From a checkpoint of a small mixture-of-experts model trained on Wikipedia: a variant of Adam for the experts.
Below are experts of layer 2 (counted from 0) of a mixture-of-experts language model. Rows are named router (the router's row for the expert), gate (a neuron's input weights, with its number), up (a neuron's input weights, with its number) and show model dimensions 0-127. Each number is 128 + 32 x the weight over its row's rms, rounded and kept within 0 to 255. Numbers have three digits each.
Before each expert's rows: a language model's description of what the expert responds to. This comes from a sample of Wikipedia text that the model never trained on.

# expert 10
Articles and prepositions
router:096153151096219131132179136188179133067182164108142101121119077136106092111120162123167103127211082176121138136114155149169103136133134150096134173121129133130182121161110114064153149110106119117151109104130175130119130137101202140100107141148150132169123150129098166123133091115169111118097084125161130085090088080170163187142135110085098137054171146114048172146106114145072156108143
gate0:141044116157170146140097171159121148072196125069141093173121156142202131114121090080108157102104065161135161141152121125121087083132139102121183140141107125132096143143111144134118070173155075149160141139130156154120211142091108162146120164076127143149100140174117154171135099144144112112103125129088174104114189171147098182126180190119078111151155103124071149104161132164104120082157
up0:131206147104117107092127124183099142199110131118073173091106144144070167138123144120125175161131152137157150132132163109122143116111156130154158128128137151146186158136125105210133182109121171122143070094092131115102046142098157098079128140174129137127106113005149162077148136108134132142145099110130104159189130107076159086122118138103079137148100141118145063111141085105105065115107
gate1:140159120068132158132206118037099133177140104158127119079121147107159147108144121146195104116161123072135124099110097074112075142155113129134124149119124134126147085138136091123152103137112219132089068073101103186105135144150131154153170156121096082162129104156113120126152126152086096123121130125118097120124151106185143078117133109108220076118157179176110168079172124197099147149145
up1:171118145140082156173132133091137094129091155079159094112070128120145160143137122036121155104103121176117151166091118132117090156167135080083138113111118132108151108133097112102062098107142125155155180224160129121066159153159151065152137128095198125171065146095070117146095124166143150204126163158146154144137152121159129164121075161099122137139174173112129149098121132073128125147086
gate2:098099132093119189163150161095154089088127094118136124126161139176198175131143087095123086235093069074162178192080124129166111165132115135138154153138097118115087162108042130114122121105149138108087123143102101125106169111150113114144143147125145126112143149153172083129094117124111150169122142111149183137128160159131149170139045123175118137175172146132084140046098102098126127169138
up2:162126131179127165173232113071160137200140105065064110123102128099173108112127104096143052171142089095143143130107113078170136160149127186116136121109090112114136115143134155076085147103166117137140119140118113173136141141169116112078121090106101152186074130117163074156167056136079133140073134137127095148107123098120135145110094146120190141129133121162123163103115113080116177191126
gate3:149093175158139120194124090121121172150063149069125096124082165179109178133147138109100126155047132101100163190126087148108123137163119136143157085145140157124116160154124142112147121140113156148137112111171193128106145159128096149135092157163163191125076141151110086115133138125177161188164072128127150129155216141139168141093175151127129147159185117165185120130052082078101132128121
up3:125086136140167178169098083090112178129083116026117091155062086147144144125075134117112129103112081180175168135137137173123124129150147085131167143171122123082167152106107148182098097138113093115240118156172127122094152155102097139103093109138173126128102188136095159129098145162128116150083084119140129146071118165139121162126089147133108124137117133070114136102100137151142135221139
gate4:149162130106164116169127133121121131138131204091162170161123169134118138117145181050165096149064151140130137123129132169072080149174131142148090123125122119113149145085106107127111135158069193118126146116136115121164055150122197095074151179176114095117093154123108045111153118104081141117145160157170136142177088100137128069136120143139168072088127178145119136141159159166066176146085
up4:119071099141155099107095185179146107152112130133086133182130140163145104117144109126142072113126162127120086126156081122129075095064121135115116129163151115143098174086123185128190109117140090126119095161162139120129164131094063170207157124133120116085081124170130212115103156096198138096147111111120105134100164197138131158122156171117165168154110056155070152138145186140139129068118
gate5:097127096140085110115132094150124102113082145176104120033133111135085117155097127130052132134126178157151102117125109082141151124121143160140127105163115100155240086206160112118167130170133125150130167114182113127146109128159162126126132094103107109127137085067162121125113123156108104118104112126054160091137085177178122044136087133086119124085093152112156104120077068140172142173114
up5:120097091143106177138169083127148140118102072118109042079112117145145113125086114116080117132108140145137144092096136073114154172142108161197137134198087125150209089207160074101077114139135157120131128142184139087177128108158174189136129117080122124114158134104150096145090101118118096160107166115109155091169135168125134088119105150120133089114071179141106081130093101179187151120109
gate6:148098122080152196129140078110175132133135176084095134090100099104122119093143138153118175131134153099170108144166109102098111160044117111119167133101136139138088140129100126130071118067158118106147165149084125159051167110079079164116140127218046151114170184120099152133092107075138125139117150120135126104129155108115139112156193095108119055065155147103149092149160171106123131146169
up6:080125134112122071140077116171133161155138136190125158134094113148025117176153166084134144172128139097116091164165145144102116108097105185156097135121116158158069097148089144226144227117104100083144121097117128077099133122121155145131133147169087166106171154117170180172112195116118139142127119075145148110113135194104130089140135161121099153156135100106098119097147128112156091095107
gate7:169111164186111145182144125107114163121116109114130136125135085166201098124127155116133144167078113130147150102148167109063094084154133084111149140109146139140100166101109148168100156195155089130163050161105131157168154129155145139109158118137120133114082118218099091156150102121121147144131116151153128100078128119174113161096134148227109148151159097223093154084128144127091112048140
up7:148202148142134109183124101119118193130126134130137147125086065126150109086100110109110161126078119164113113092116162130083161113148126119126148116167115139106115155080138109088140105147160079107168093127159144140139136171142062108086071130158142158070048135215065120173113125145106174117123162141145139112109114128150115118040126117146128183132107079129142218100074172068137123152127
gate8:091142130105093088128120105140110129179116077158150086195150169138142067136119142183204080121150150114110114122138188135126141131117102115143095160128137104161108166151095155174121141147137138122084111174132101079128106102180144145116167125171103169170166100121158049128135142071182154104198103139179079101134124105142119145118101144162165142188096138149106071167139073146101118036112
up8:108133093092076116122151116073124145143122115136137088141127198144167089141124165140249035179200115134162139118157186155156142169148115109090130144124128074134120157133078151158149144096144128154112093155107103097150145123185153101133161117096116101171191117096169124086130095122167146118130086118152055182094111170069111145111136146137152117160141107112127073113126075159117113103110
gate9:179103138150169193156210095133122131168094101100088111152170096102116163146101150058176116229151091103128132110071146122131080174116101078106137125115152125116080116149112158104154109155111151094127136137104098109047127113150156153159080127194048126191109144126134102124142162110084161095114146121092107108118127080124130145164094081128116103081128165127150107133118123170169136182135
up9:112098099097103144099082134116160111080091143147186125141122157147126105098129105215091151044123189135123137146158067151119159095167150137162105115156158118115169157113133099103135112118135087158126107154176182153172146097090085144087188135098211144110156085136123170129087057167162092141159126174192155131132110128100114116134212148123140136180097117135132130144150155107083139078111
gate10:159112158134137161138126128117108144140156119069134154172068088163177118099176062118161109079116119119152121129099135121115086164113114128134139154097065123109095188075114115099031114136138116106136123133091125189131113093168076130113173137178133136128107107184113017133176164127127132121109148134173148130129179062173131175145101133121147099112090184138048108184152133125144144134134
up10:184075056146118182110186130095138125065144096107122082123148147152212118080154086122143041123141152120157172134106108106087059138174140112128159128176123132126109089154159110089085134132132112119117140128154071174178102076151112147123124132136105094124133159122134114147156112105105147108082133127137165090048149092139115175118166186158147135194133129177102126111121064157165142083135
gate11:150050144154129145112147083154116124102105087103132134116186131138167112136142230046190131152154071158201123082117188112152109153127122120136142144125112109167141138113066167096085114156125135141114166130084069128097172130141158104083139126091096110150136119119150060144163119122127134152095102115102106143080057136145125123193080143145146090110102121076087072109142103148085104137090
up11:142089151150172111144077132151126157113132085090140131181127127117134130137168163048202111135153056173153127114119205145209115152122105128118117164116106130144126158112099181152087067158122104141148121120081075161079155137121147125115129114122068108149073110197130071123152169132117145125104129135122121136101099101120120150167086142067176092130112104060121088150126165203117116128065
gate12:165158109170166162215156141136100166137120103129121075147157099140193121139115104120122091154072086146187099076126146098087109097131112153123102136160095116134128074148103124135026097096125142095190171139170102122129092188144151127131159131169106101062104156162089123120100158091116155151145138139080158153094143172190134091131100184196126119117069123113152173103108150099101120133130
up12:100150131088116090098082094109107072176155131162118167124146162176101164130131083164088182117142154123093135192163076198146208107128119095114154100158101131136178133133127089182185113137133141088100066136134145103137112155078142141148153162122193156122179156123112129083125131130182160149148125134085121141142184148070163144150145094109059110135083116113175103138124057129175161152130
gate13:115107137127096169073161151125166090064101092129104139089134160078112124192157146163127121184165083156125175121106140189154131142123158136132069133103150115056130198144142121119179148138108107154159144119108133118176152093150142140134126088145191150153114039097165110104146073142164088162109106141157140134102084054150109176103129116104163097143144147177069108112136146130076071174145
up13:094101142112091163076154128107179106063111082112107148085137159088083136170155135168110110183171066162128162138096147186160112142115154150132076131105153112078131203131145139129187160146114110142146151149113142125157137098134135172133117097129168148164115057094159112119143075133167101140125107152178143129131080069163132171114130083097158108143157132198057094126136145156071085162188
gate14:134080106140110188122122102090139038083070127109083131088165117089092111154102119175143161145124151084153176190110106171134117126078103102137163112156145121164082058176127146141180134124140080120135123180137151107123147106103128191188141114118181148177145104089128156090163078141113118111122099140163157169129123176128145169181193122154115092107105094127161148101120097113085111157197
up14:070098132153123124115146052175098097199113154138112106089145146137116122132131187061128164157105120123096136158119099114140146188175118107114108116149095119067106130152110100105152049139106100128136112161141120122145135059093160124091111110099082145193147105097177046206161151177128123087151137106118135052168155102098122157092113121091171107139102177133122111140108116117198141158135
gate15:094135162146108151165106121157153162139086182150133089134093108120088107130129113098166128125062192134081072144163123109106086126177112134128149142136132128125077169089115145131100215107122155106162109185098133142074137149111099106177134182108116113136144166035084172150095158102139119165164088093150139155174171108084152131127126197198137134172126124155162116099127061179138120090145
up15:127155136091092118193166049100143143172072162127105116115142101163136114131116072156121111114115150074123099128134139104069137152147104100128148111149102127120138118099119120131041145059148164083183065196134088116086080105162063106142119148136124162065161195126116138152079132118159134158122126111132143143158128119127152116094143174236124173168124123181142124107100103098164120157127
gate16:105110128137145169123122139102199157153143114060127153178091098156172128115086134109116089140118062073130127122134164117115178120111105141127147127122057123109175106113114092113078147138114155090112118134112099153087141172159100118085174099171160155093067091135140084132201089139084184087164150088118156130098127091179130098058142168107169143130068076180094107125126165106109133198127
up16:138133106180121152076161122098170125134171079082122092131135158141126163139125138183141100138176094112229185139131100151162211060125118134134183127138103127117181067166129163125058165142126110140109112116153112148146102144156097122103138096132182133137137089116144065113154065177111118154107118105138162127139112116127123140029174107108152137177106087128165070120107111072128133156138

# expert 42
Line breaks in lists
router:066132172108146143148169120162170122109164162105067133154117104174134174106181145115142061205135082146101133179165154176170163090134075108120146193125120154109141096112134081142147168127112111114100096141209141173109109122099193116120148120135099124121168185090145121141147161129140144130152111148120132118113098132169224163110072152079112118096128097092084119106164142163094140075163
gate0:110081142136101101116137181185158201117155131123097157070076105146134161072097126121127126104149161148187149147108170087092179153120179185146103114110110111106130119143154162174114119161146065115155110110158126183095103207150152107098103103075129107174127143144124127139127139122103121118069171123099063096058145098157111133109096142069124128103117084118139198195167153143095163096142
up0:154138055138134170110134141118117131143109093196192106154153155103151092221082141146157150045118117130118111155157121145142094089125116124119149143118168144171128128111133135074129107096125144141114188146090124093158161132116124149142144143143158145073150126116073102124119075131151162085178117115174120204164122136046150131182172119194124071133113192140164155126088094110189088128114
gate1:069094122176127151040153145185105180158158181124109142153107084164127137128106141190134086154105105125121157135147127119155114086119133184140168128139119142137116099116145060127133169080169119107127049174149168177184135140102135118093116111130187092115110156128120208175162114146138092110150159105081092072083081130070162069108167169115140125141098137141115174126138145121130127069135
up1:103112188063155082171131100105104107144141021154134140156121150129078123137137149141136162132096119156178117086156224144096126197128092059110097147122150143148112125144140142130140118213173128136087134122081132149110084124131152102142162114133058152116138109114121101104139117071171126094109093092129129126142131076155120163145083115144088075118108157121149080159116104129100115225141
gate2:096051131140138152111094168091108144139126063112038139163145105077143184074136112074109061162143115058132128088129110095083118149132094136136105105096129122122150151122102107101174153165165089131129091110116163110097113119142134173165098147082117138148115076132156095150158176121094126125079127078051107074099142168180070100151100109126181101119121120108118106132095156130095097070087
up2:069131151089176157115150116191123167149133102112044109187104097159082179130112119165111080144116129095096137158136067174169106128064165095152143125135132118107145127132180090162146166098123129114110085102104142114077110145100162116112103115085066126112138172073122132125142191156111156139115114104114155123183106135142137134153086107094189111114061151066086056127122172144104103143068
gate3:096113133109134112106127058167129133141145124182087128126118122150106119139151212167113132102104166095128129096178140111106133173067161092108137174105113133150111111105210108122118150072126098151100079140109134074069081134120091132150077130174110122154111130110146182125170176116168045081120094044138126057110101121145125151188119132069177159125115156111115122172094138138106158138083
up3:179139116136133142159166147103140092132141115099053158147088127095109133124071150123162134161145078075112169156079140153121165166138137076137124135112094123088104100110154122111158147122205188091056138104058142132121125132094128158138091118130068137159156101104122095148200091121144134103149033127121121148179188144157139134154143092160120089105127029132123091084153129160111139092098
gate4:107152138133127121123094175167120159091133167156187156086136080125213128128064083115130152149126136151135148059126175133150181125129054177114126137134118130133132118182108171113122158057083138140184081168146158103142125101176132104152048170112176126115160092157071174116090153056157164117088123165078122138129114127118103160133145150109132160109191087159145149113144170108100121112106
up4:175106149141122138115184079079118063194135101126135143151094154075103049152176093128168113137098133103141140194103082146112088102121190149145094113108136146148121159124147140102159124208162116128123165058104138123097122093092113164096144094164130103190123120120175106131131112160114117122167204097219155082128166097123153120089102109139094141149103135157147118154125066142180102141119
gate5:127145113150130107067123061140154153104143110136158106112167112199184106150106141163050122188109186137120190128124125120127107158137119128135168166136100152151129172161113110061087180082155117204101118142134067142081184173134130105140113135095138168116150150106122155130151109108094057164110070091090170119122143098110131149179106169085144171106142187124140108125086147057147117117112
up5:092149108137093088114123122143092169080160080156083085109085120151140122176096096122136132148104123109085107103121170139043124161160079168137107105166146148132082108145107091137094140117102199113117180137135120059146170122161081119181120108116098154106154118113054170117111142065121154139170201125087148131140110150103172094125120176133182107083163171129142134082150143045088106136102
gate6:161107170162104184119139112077125180116094098208141133150110180108171124165164111144144091149123124088120129116186128087133111138142151114166106075134120109106141164171083065145116129214115149127162136126170086200100163129163181173141119106154153125133129116150170058097110073159093155061147135140129156114049165154144100124142125146173132098172132182180124145134112110145116145130074
up6:090145080100145102116074135143117100135147154033124116152150096120098164138070077151101189132126116156108136151086141147131127109072139152094141116156138143141114085124194169137141157057157108128111113104089155079166106098129079050123157137124095150110125131175100170122115177100161068197142123094096099160213083117110119115075116122065116156122119078108139107132123165106134097115174
gate7:100139110146146073191130086175120141155102131092219142134128158090135105120138156104145074123168093224133127160175155138135133170112139035096142107124161160129162149108145198164117116096086161099159175093124123063213136086144168112108118116137141127121136195107119102153123121087129111128100186154125107143032106126118133123122141136148144099089164101105097110124151154108139139113164
up7:150108193161121152164120161099170191116158116091115118142118101110142097118137090135216081140080096122109137121113143126119138119134127140141183120166116113109055136126104124120121121158148176113120167143126132177143138125147117137179147108137153125133119110141132117168160046094116165098253197101142161119101109116114205088097146142196110142061092127121140137126127115180159119053092
gate8:091137125101114063123103140226115172136148159128247129078178150131120093150156159185083097119115131132159073147142138146103112126119136143161056147121175147118182106097090156116113125165111061109131159087123102108234106097127139113127095125135120113085138113140106140127137128090110143110124057116121191160164080099154157163153157146126169088116115104138142144128138157115117075144144
up8:158120149196144160156116161076064081124126099125115100117067065170112087137153114117187131188124082126075147090130158139077136150164108140110211122147074148181132135125113148130106146116136168149143116152092162115167129083121160155131126190174126181138122077137086081120164097097151153149171174169134142111150064134096127102108160090120088135054119111168093103161095097097116138110105
gate9:087104202070108173128196088148176123114113187099081158122116164157096178043117147139139147157123156115124213217103100105109174131171154092146159133137147103122132123140156128094153118069162112116088123131182125169091105096117144107094103100097130092158122158151146167141087152174110144111153107139100118096134164128203116154112097168085112154137121099083165082109148135157109158104141
up9:169122038195165135094105141099050121115111069131154098147130113110158091194154136123113136125135107150111098060109148158143096125116072166100108122108129136162134127113103116159116136177112107152164152122107110107149149164174137147142121151143161153093134065123123029095138114079147117196157161100152162176137101146044066126155133111137135096098135145168121181182124105095113087165130
gate10:117114093178124202142074080161095130106110165121142105082078205115103138074154134129088111074109187154151129207160088087112133124201166140133139149116109132099111149099088082137138137122081104119115177093072108136107128103110127085045147114129082127136115159092111088133084183117118117162117156139136157122133108134174150122171090143038119103096163099136119103151124121096148135138069
up10:102129195198112063159192118185139180136107116100115176106127128104081109116165128094180083132111157147169126095143089131133151160108158088161178113148178127167169101158176188140082131127129113073121119121198079126118118125111102099129105085122134076205120096173074181100119080104133139154119131160128133100086130150119121133120078145095109108134145113083070093067152154096127123130164
gate11:125085199209160076097104178121150125072142099195152084132120137127159180172065124161134091151153135152132085084152193092099110143123080100100126157158090138170148148168177137128086166097166228125172129105117101122145153115170108098119135112095052148118119125120072161111115123132149132159173112107118154157062147099130111111104117161143137130139168083156092166147115146153133137144132
up11:129148083095152103138101106107110140132137184087179090129094129138124098111209164092150168157164182155131066123188083153127129175133176067098068130110129117121115135122085117136097089103109108178097130151146083171104169150117151087118231121082100138154124143116101137090114138122125142135138080145157060132145146133109074202176166102084129158086121132128151156084082100145131119162100
gate12:141143156126122093074148190139103064130126082136134141111162168066105095150108161187097101106173130136119110156144095122131127145130135189137111102124191141136166149110153155133117144219152140093149183129104125139166176209079178190102157129117152120181099093132097126074172053103127164136098115128132173167145135126137098179141159094134124105119112133115136191161093104152158117204124
up12:084090185063093088153160092125205144173150150164137117117160106148096150123128166118185088117141142142160117057174172141144144162160122065147108139088093122101125241142134119125143144107103116098081154156125171148119121102132087142178172124173131113145122159159106115155137136110133147052105065088129111103122128074148169146119153138190147163141122095133159140137080139185150135108074
gate13:136116025139137120142115168132115190169113105142193114159082165110110116186108070116129134080123173143120133093103146139100100124069129117114066109147197131181106131095142144090071137170182131099154149111125169088143191124069112160126109117166095116106134080124112159112093098146091137107147221104150099169121136125120129096126121116133126127153101172103073128179127116091185079154105
up13:139110172152093129064139113132073114194105096192095156096105128114112152107159076086119104104133096105083210122105153069061118118102161106142129075166121108138176181119156163131126132152102160100143085133128172153099065115153154151174155111177158114160134085185156153177129087139108123098152159170106103099113146077109138112131116163088175089132121070134139152132165108142156120048113
gate14:111137090143170157142104087101094070147145087106110092150088127141101091097118166152050180143116147146095096079120065129121150090086142129103124192082115120119136096104099056157125156092160140176098063137132125178129063066126142122129174134130091139132150101097147153138119179147108095071128118139091099164121076102161098127122076122069113123163219110124130114092124117102123156181094
up14:101124053199138033097106141155176150125130107193155119123148151092148095197102182144135133078131139145128073189102127093163117153085154186133080137121188123135152117114168145083105109107092100100144151154135085082130156176104082135102161111127132112097121143107130204166117088134137109134118167113169130162136069124115156109154127126207159113096118133116100149136112122116142183194131
gate15:123097112139169122145091042141139178166161109108153142117165132167118124145123130189104152111104122085130078153134105102117088175142063113085066066136146155153107130178100114112084171184206073158129119193121098169101121101113090105148189111120138127093128098156156103085158096102121078125174112087126133130120084121175131088102116083083158131119127193103154116142146131127178152096182
up15:135131112084075094171121136149115136098133192123162129128079128150153104114145105114097163125120144097047088101103175118142103157104116133131130165121124129155159108055122145117090158087121220111156086131121164114218108180180093080079108146153067148065172115135129161197098103098124135139148134141147108081174098116146152122126134143214095168131186118154128124089114156105125116095115
gate16:113100156107098141065122138062215051142108126104084139113166145131079140065129099140133126135134096083123161178116074116155148078181148132140128071124126103090212141140113095089143090116123114111088112116135158188143127136110139182115142132099144117155122159148183133164142126155113126093088092162058103045113124136185141128122158127174118179130104122094201120102083130161108128112140
up16:137147055164158128152152081168093135100101123130191114097179162098137072176164169114138118125127169150095086111131127102111077130120105153105050126083166180187106125141141179130147176193153093150133148091082100136102186123101111102123155145114175163108115104106099074103130090070148097153170139125149156145134128107103112132169154114111115090119152162156103185183142083064165113168166

# expert 30
Ordinals and table cells
router:098128181123186097179148166189148138094212147103150117111127097123121091137134194121152108141173087148145103125150155152169124139124096146093141170114071229166191098118128113087154219154076132122107101117125163099143113150111163118078158177098081129168153154098097137094150151053171152119130108104107160126142122151172147132170121103148124150071135135131102140124090076108124157143121
gate0:128153121185099128141113098080168107135154145155138110099073127124091073120120145097193140120135122114134088130167158143151076103097168093162153093072130124171170150166093147090166150204154133121102127144161136151116085181110144143142140120136110058192151200095144126146152163143161130036159165128117155141101121158165170185096124159134099140095154163167153189155163175194132145141135
up0:139162114196099117159133101111104070096106148154167109131077117156114123097129162115151108156087123088139127090140141113140150149103164131160094059145149069160165129132058138142127172205117177140152118134119131156100118179082184100124139078118126070094126178097162119160079156123143139145167110125066131097091110168195123121088126123138174187147152113122167191114104192147155081181102
gate1:124127128053156090092156041123023059100091118089097116080157113126098110121141094153123112110124087146122123108119141114107166121135114146095154170136130116107164119129106100140165162130157090122090139253129112109074108100157162121132109150122099121147086143109156079097176126080126092216072085131126140190127128117136130119158090095135102119093138143127102143108129125099171082140107
up1:067159148085137148091176116066145114158101078114152144122121145134151118121101094129112145090106094089204107104129156129137140157130089146162222163082060138093106084172127097119146089126102160141133131167130135155117150118151165118168081108114083098143123138097111105165101114182155188152179113086119182145063143188124087083053106128103161155145090145085129097170120128172113161151132
gate2:126086072064126102155076120160169084090167119156160173061109159144141135116106142194076158116112125124160089127154133073134166145138167168140149149105111159107099068143180136087142092106162157106098091137133122137155111111114110156148156165143057087156193089062087164108080122117145168118154149131105166126128108057098151131139156092151149176198114101157112114170157132170176112133118
up2:111111145211109166123094150148093163132061155155120107136152168135120152171157094094148118167089121096053120116109147187124102107152110136128116116135135159126163125103091104208106099201077078154119142113092154116150167106117112097149124145122199146125085122107143036097180182125115081159130156162117138148125115177107117146130103205113138117129116227161113141106098149133102125138160
gate3:146182108154157116098160058133096148096120175113212156082174104121097083136147146119167097161143119127086122075126153143063085092122124095162050119117149190093170139150133131137154125168101104116129145114139074161075102140099150147153124099151136075146136166121141085145128120055059106132089107100119200173114102152147086134123174115188145147124125139164155156127181130179102171117127
up3:109194097112137055144125127163063209172127148149150154109139128154096091199159146065120145136114135166092131161155106058072024098130123145137115136161092172126125123073187138164087134117165120163164160168149157162172122106128127086033108104134103133106120133114146115143121105110160126117162168146109139138136090135096125147121147111140101091121117166134097171152098110057110132137101
gate4:184142134132120083124129143128164159132146092161147157100073104127165082090110138103190134170100117143081140064124178098151156175101163093162180157098117139133121160118084135188108168160148105117048129093140109127111105178124151104117135124144109152092127081100084160133179135069185156085133157086172104085177192091141131109082128088089126118125129064125127120132092119142133038098144
up4:120163136132115086132153180115060117167091088126095118169135128075078114190165140135134144124155134141089069147104111147138122112122157111040095115050108127142131067103156161162121154167089128114136162172145137126116128168102140161106126076102130127119074151065138105096147102073168145087170121141096090182159106205111107146132126147138166126091098147135219076122163152171166133125149
gate5:139153161143128126148113135104048202115112109139099129098177157165187153181144105137119097135100118138175072095103147178112072100111135092139118155118123172133087100078129118133129147095122175107169105110147235111160086104125097153139145156180129120134189180142047112127118184176196129126140136096167170150157150085150169111126128085144076125098116148165147162136085130110105099136112
up5:075030121163139126145149108180140112133099140075100139176189120144127098084114139172125150110090131117114132145124136174142116145180133103080091111071170126148185147094094117082108128130063116154160147129135094075149167084102131115106092152133178126086150137121106172122138118204194123156088118152135101152095063140134139174118122162135153128170174107096074102121109088165187159094178
gate6:154102108189143056135130130093124124171113138121160124090185134109114097197165137096141092128145094145185066149123188129131153168108099080110137072127127153133093100132118104164107135167095170091146113082134162103108170108085109148136061123100134120188110106149148112141207155160178137154141127092061147136096121135108099167127155147140066217105159124046148124130146126120087167118134
up6:126184122072106198119158126120144152065092176077106131172084135138140208088113133125133182086104118137111162139081064121127185099138170164134115153108137143106127141170154112126156095077136097142151132094162159119128106135108167141110163132143109120092137197135086123115040161118100146089140156155210133129120130123183155111115128139113154076162065150172061119151106093092148139158160
gate7:171107123133140125129170162121088200160084217103128128091133192157124139115141153131129137201155149164189108140127084105115081145111192133154132091111121127099132127089125140092121090117076161171110147165161111177158127117130150112110133116124138059173091124120174105196082156095109152142089113163124151138134066165122086123132050155105115101065120144056130054127133154140140116140097
up7:101113131165146104113142145130099189092151076165148118180155096148150113166156184101168108117153101147100098078096168159073018194099082103144141136123097144097110132072109149125131080127071069090130143156161128138161102109133134147109113144125084075060145142205126128174122171133182184113173098139159149133142130134078157093127145135126150091119118087126094115164155133123097112109083
gate8:105159092162145081090124112141133128140118111136138111190151147103127100092133121081110124171131168123045118178110146111187057098146142128142107122116079123134143171141169150098141134076150092125128080114152177101144074150106105085088051154162110155076117128142126168194094144173197132206098127161105139108123103106081121115107125126092122069090184103104116061134101125134169101092089
up8:097146171156135160108202129130152172093151078097119120146122129108128105106139158127140131121116130164115125123101128086102188166140166169131147143091150118104056167070160187099133107124130162117145104116109094090130141106109112194116127090164088081147122106176186182063129110106105188093123177130134115124112179160065098178127152163127155139171162109225151151181181113166098152104121
gate9:126074074131185150057110129115109172105154095142107091147129135098129169132153124146130127085168060189125109129104173140076143110108092111118098143091108178097196148146136119173119128153128133122134163113090142140141110139142101169148174197155173094137121074147152103078188091137122119092180110114108146188129107198153099148140132089136160072084118134217123097169115094134074145103152
up9:188123100143080128140135165175172156135154117190140164097201194128081120129130177146121125152106144102143130120171074098134108137068175167148165119112115091157074117118118141114161120094111104130074096121072168181152100158062110141128125076140054148134188148083153159105113152089128125109086120109133138086132113084150131160105162171146077164124087141120088123114188138144204134166123
gate10:119141099139127148171105113116091153189117066113099094101118161174153099073178195049146111133070154137160112162117150137101073160185135169133107161111115136118143125079124090166156163118135092080116134162111155152141139125142116090084122139161138172109105070088119113142117067165082151134194130143138109179131106079120126154111204122113117114164185063123097146115137126116076180108069
up10:129116152142162135123062107138209153130135138171119166093196092145086128163131204091137168130149124108163170128149141128099057174079127196143145149168138134127122169163049111084108150169111159111114144120089098125099117158128109090137136099137116148088131105173131108187204086102086157160138144139161129125081140070144156136210122150156160177108141104160099170122151149161158119132149
gate11:135120165158094135133136165116137165133104154149086121122143071178067115151173151090160140120120147129200084096123161146075109166102110128154148121126118174145147113160072146116121122147072127166145151152141105105101130149112124116124072113102129064113090171085181171162094111099147168192100120148115191188077155140163127170151060159143119167117118073073131105133148145152093177203181
up11:154092140128169143102073109161096145145129098150099138135097108103129089145119125107076135163151129159120074180164169133064129108072106088117111160135223148107151156095154114202131114116172127092126170110086115119136151129130139209111168153119120115143113078206125170115177094139114201093161141164131128175153135146082123109161114112164118114143151201122172111149137167181096180110171
gate12:120067110075098114198130100087127134093185081131159175117145177114084147126101143099190126074149088104167131093071133091090131149127128155087111167143135157094147122099096134148172101154140090116076073112079151115132117058077126144154160151134124124143093074154119098064167150100087139128095108207113056096082110073131123152136187123146120122117146125149118107164087165115094144136134
up12:161118119093113098177113116129141182193117055100073143109162120123084056168132155114090127146131143150189103128095110181128155158133113128115066099219101171135085107155121126092133164068105073142146129180133136073169109132166114097160155134128112102094114182065155118156103106092152102169054134087141102185157144121116147094149098112150104123135134116145133137113175153137057130102120
gate13:121127097056091134131142103113139158156132128096067144112149116160163125159145086048115167128092166124195105103132136134186099081176142132124118143147145183096140074142161122143142158066154088130106149180148176138083098112189085103118104131137081161073123167061106087117111136155081105144083068158107122142203129116178147091109088125106137168129175129091146098109117068141132146132099
up13:133137151136125164134129143134079105105186100154131164152089151117056117099143132123150104095166115137050171129136094171113165139121173118151156101127098101150093156151091166151106155155069120156124069121100160167176146116123134180116176097174165111115088136144120083129117113140152147170052178153197101106042118126066115223120134142103107144144120111149121176125101112148174091080114
gate14:097174142138124107173090095109090073115168089125118136154111171147100137132102107077172115131105092090096115117102103161090093136113144171166195118063134114136192033123112159187117113148108123128077136116096139130149119124111092159152140155105118131146126140042110127113134136106108132170136163125197102119120163172095095143107205115131207120104059136081148140167082165121165097161157
up14:063166113149158140079094152132092108207129110161117112140116118144136149145114126101166141128149159104116113112171120140094090135097110190140169150038130076107148127138073158144155154199112125096107122149118151145119109101088100145159091190158126134201189160073115131123181162136123136135186165087139077129103136118104109112148134106158213063137136122124138131157155119155180047103109
gate15:147119150174122135169107111089094076076095143079082166103097088156171184086162152109127136085155145175086091159113139166069111106160126161145129150171176144127157135093134123077096111129076143161140125148107134074083112162202156168155166127106182126125099081142156119130162145108137079171123095181128135138099126132148145197147060164092156167082136101097139156168085175112117156155163
up15:135160137141087121145146116122156122170154190114083141105139154142116156123145186138132131111163158117070170194139097151188101109122096112162165104124088059136128147097126148092170055069077139111107067164112147094148128119101079186154119176082156180073091132128191151161089207126144159132124092148149125152171187129133161162150168125114121135075116157147118119057116130099128156124120
gate16:107154069150151128129116146099070175132157121209129105104155134145122082149128160172111097119091100078206125060113114156029178105119137113118119130082084144094149070160127101085107186152119101137115159065127124118091056122122161119114106077222098145104185187107136099135138120131130135136132123148124142082102093099134136089148117148145122141167131084081110139166133140114115169115130
up16:120112103132152229084121133129157139065202138166144145163098082132068158152095116155156064108208144130165120146135141181129131091151132096120059087142160149076139104190086123087135175159116128123182165111111118119094134173122127115111141123080124181145174180087168094135144114181144111139123085109149155122126080108140138152098156128122095151160158160147117118175173068151137092152126